Below are experts of layer 4 (counted from 0) of a mixture-of-experts language model. Rows are named router (the router's row for the expert), gate (a neuron's input weights, with its number), up (a neuron's input weights, with its number) and show model dimensions 560-599. Each number is 128 + 32 x the weight over its row's rms, rounded and kept within 0 to 255. Numbers have three digits each.
After each expert's rows: a language model's description of what the expert responds to. This comes from a sample of Wikipedia text that the model never trained on.

# expert 7
router:130210182113086146176106168130064102116163116105197109102129167180167141130140156082131090108164113082122105172138152095
gate0:124198084130148107175113088132121128127133112113208091127144190061119117147049180116139156182176145130148177126088173124
up0:116138107146183119101071165137141132131132139158064116198155143085175155178133134152157114133158128138101132144117134097
For and verb objects. The preposition for, also as, the and past-tense verbs such as won, built, sold, that take an object, e.g. ran for mayor.

# expert 3
router:141104094070077145145128144100160088071130133121138167078092122121194133140162121103078145104119124108123181131193141113
gate0:066132129085153077067140124099093143145073111077149151138120147061096153183043099112147151177083112109147152174116138024
up0:121161087157140100124155121149143134191099137100102132163134118148083056128084172112144144145093064109073076153105152098
Word-final suffixes. Suffix pieces ending nouns and adjectives, often agent or role words in titles and headings, such as -ent, -ers, -ing, -ative, officer.

# expert 9
router:094183132088102168157122143123116054103170180067145129097087204125154143119203118149127101167117121154176106127147132086
gate0:149167150091143158118125118081088131142122179111150185163109178085180149161182158106146128140115119130089158132090144134
up0:115136160071084111128098176188094177098147123092147147164116147104089126123190127096122155145103079096091110111142138120
Letter y, odd fragments. Single letters, especially y, inside names and transliterations, plus table pipes and broken non-Latin byte pieces, e.g. Blyton, Syria, min'yō.

# expert 1
router:143162167105102177099131104153134082085118085132160154125175141138111162127098081067116127129146051105121118122099097101
gate0:097191134091163112111208122120151139111134095144140168198183155073151124122150077171122184180121152179095085106121127098
up0:148104074123123136133167138142122100187106131161132108100132149119049156132125161175106090101185080118100191205093152123
Indefinite articles, numbers. Indefinite articles and number words starting a noun phrase, often after as, is, of or with, such as a, an, one, two, another.

# expert 4
router:120178165112131107147145100131124145136188170142175166117117143119099209157152139079154109126099107112136134155175103149
gate0:118119139194167118229116075063121109077104170108130089183081177102137131143106142139161160075138129150161133170132111115
up0:123071191143108157049113088118160089154142141175195129130135180129126104109123078096100125123123150167143176144140153167
Line breaks, field labels. Line breaks after headings and paragraphs, plus infobox field labels and table pipes, such as Born:, Died:, Location:.

# expert 0
router:107159183125117115093135182153082101059145094152146148123124119159137127137113146137143124080087152133120123143152097140
gate0:125157077115133049086160114102110132093110140141136102133126144148191124122158151111117163102174142178107095175032158161
up0:101117148138110113139140127165082067123179150134141144136082121126071110097052151133083145125109091131180158153225097107
Relational prepositions. Prepositions after a noun or verb that link it to a following phrase, mostly of, in, by, from, among, into.

# expert 13
router:126161137146073123115133126132106096141206172126164124135121148102134187108165142122134135076188067171136107174126165069
gate0:115112177045086153096111077072106100160131200094174171185177150070116087152087115135167065130142163173087048175112122117
up0:087167145107070085096124107039095151115088164101162107132179108142135154142155143082124096115115138141140150162125118131
Pronouns and possessives. Personal and possessive pronouns in biographical and narrative prose, such as his, her, their, its, him, often after with, and or because.

# expert 10
router:153170126098103096050140133109111142108145100193176083126154117064124138122142130100102169185116147119090109089104150056
gate0:154158116068174105070123126127107103096122118178137151223115176114107108138099156183146159114073096194127142115122132108
up0:169127135133140119066114168120083135097049165071135135171119162095142119105118124070197151055167083105133102183121146073
Nouns after prepositions. Noun or word start right after in, the or to, often in fixed phrases like in addition, end of, or In-side.

# expert 8
router:160139142120121158137129137083084153140122104119136164124121126067168160146184158104130093092096133095125173157074140071
gate0:113173130092143119152119089121155159072095103125156145176138124104053059151128165177113120102082126150103128145130126187
up0:168128071099133158156060107171085144173149113169138088139169144155105120157082088109147118156145092119083130197162110125
Auxiliaries and adverbs. Function words in verb phrases, mostly after was, had or not: auxiliaries, negation and adverbs, such as not, been, would, even, yet.

# expert 15
router:111144155132093149149143185134129166156220133104160167123100149095139134118159093088113163149131106118179116112178161111
gate0:126081105109176108071151147076160096085135145139095156105075129111065119208084159099149115107148129099077115124134090115
up0:161127038066141144109189172102130121186119162078094185080143135092091117141125129098061145128154120117094152085122066065
Name fragments, year ranges. Pieces inside proper names, especially Spanish names and words after Pan or San, plus year-range endings in tables, e.g. Francisco, Panamanian, –2019.

# expert 11
router:119150137108071153141173163081077098141157117066114102148132158168107159095135127028134113143085086114163136201142051055
gate0:093080161055164126131123084169108109153172178169203079140144170127108095172118205137107093073095104180132153156106083140
up0:125216112126130092114165105116124168148098191072130118161139136145012198155124169121183138094150157149184110124132131066
Table cells, foreign names. Table pipes after numbers, digits, units like m and lb, and inner pieces of foreign names, e.g. Wehrmacht, Kissingeria, Mazurkas.

# expert 14
router:096125138109064124123160102108134117146142240175109065113072113083137154137088114153156112111111124129158147122151142119
gate0:128112092199114154098123113145137108056122131141132105147148129093120105142099112140157152133141127135122134119109101117
up0:133135155105141152068201142125099124122106124134106122150096171126109152108129142139118111057100052106149159147168124072
Name word pieces. Word pieces inside personal and foreign names and place names, often after a capital initial, as in Jy-v-äskylä, Le-b-en, O'H-ara.

# expert 6
router:080168154108137141177184195124086112143117140099116109139068110137097148073152186083094152143141098084120132191187133107
gate0:140116103079188112071083164130064197109128161145145154088103101048117116181112145173105115173105122099149098145066110086
up0:147139126120118168076082135165152125126104155118095075121146132172140139101138171093123097093122161138087128129148215151
Coordinating conjunctions. Coordinating and, or, & and linking prepositions such as via, on, at, joining two nouns or clauses within a sentence.

# expert 2
router:170119106107117127117125050170159154097112122097099091124128159116063148137131113122153062146090099113113114101122133135
gate0:146116140097118089135152111128101175157126151090139153155086202027116088152142190050122162134079093128139113134145137136
up0:151163120145163149122129150137167060134173131123118126100120117191101092108112144158148129123199163101135141140181130139
Mid-word fragments. Short letter-piece tokens inside common English words, often after an initial consonant cluster, as in quar-ri-es, espl-an-ade, spl-end-idly.

# expert 5
router:130173157112131131146084135116165146132225159163156142150122154158066150161154147069085078166140105108149125156175104074
gate0:051107150116175121094155149113079095126152172096124149091098117141144113157106127122168110136118158138131131168133060101
up0:090177108128135115141133120153128135151143164086118146145079133064065103110123106109111107106155108148158116158122163159
Place and institution names. Parts of place and institution names, often in infobox locations and coordinates, such as United States, County, North Carolina, University, Atlantic.

# expert 12
router:145140153107131135123139132113072122083157184067134055131113143161151133121168127129137103138132105080148131188126132121
gate0:054139098107151079166148152052108094118053111112148115144146140115143144140084156143125135124090114164114158113137173066
up0:129129083146125167088077146133128144139151136132097090105098114150161103179093138107151130087179106168086136146127106144
Table and section headers. Column headers, cells and section markers in statistics tables and lists, such as Games, Apps, Votes, ==, and pipes.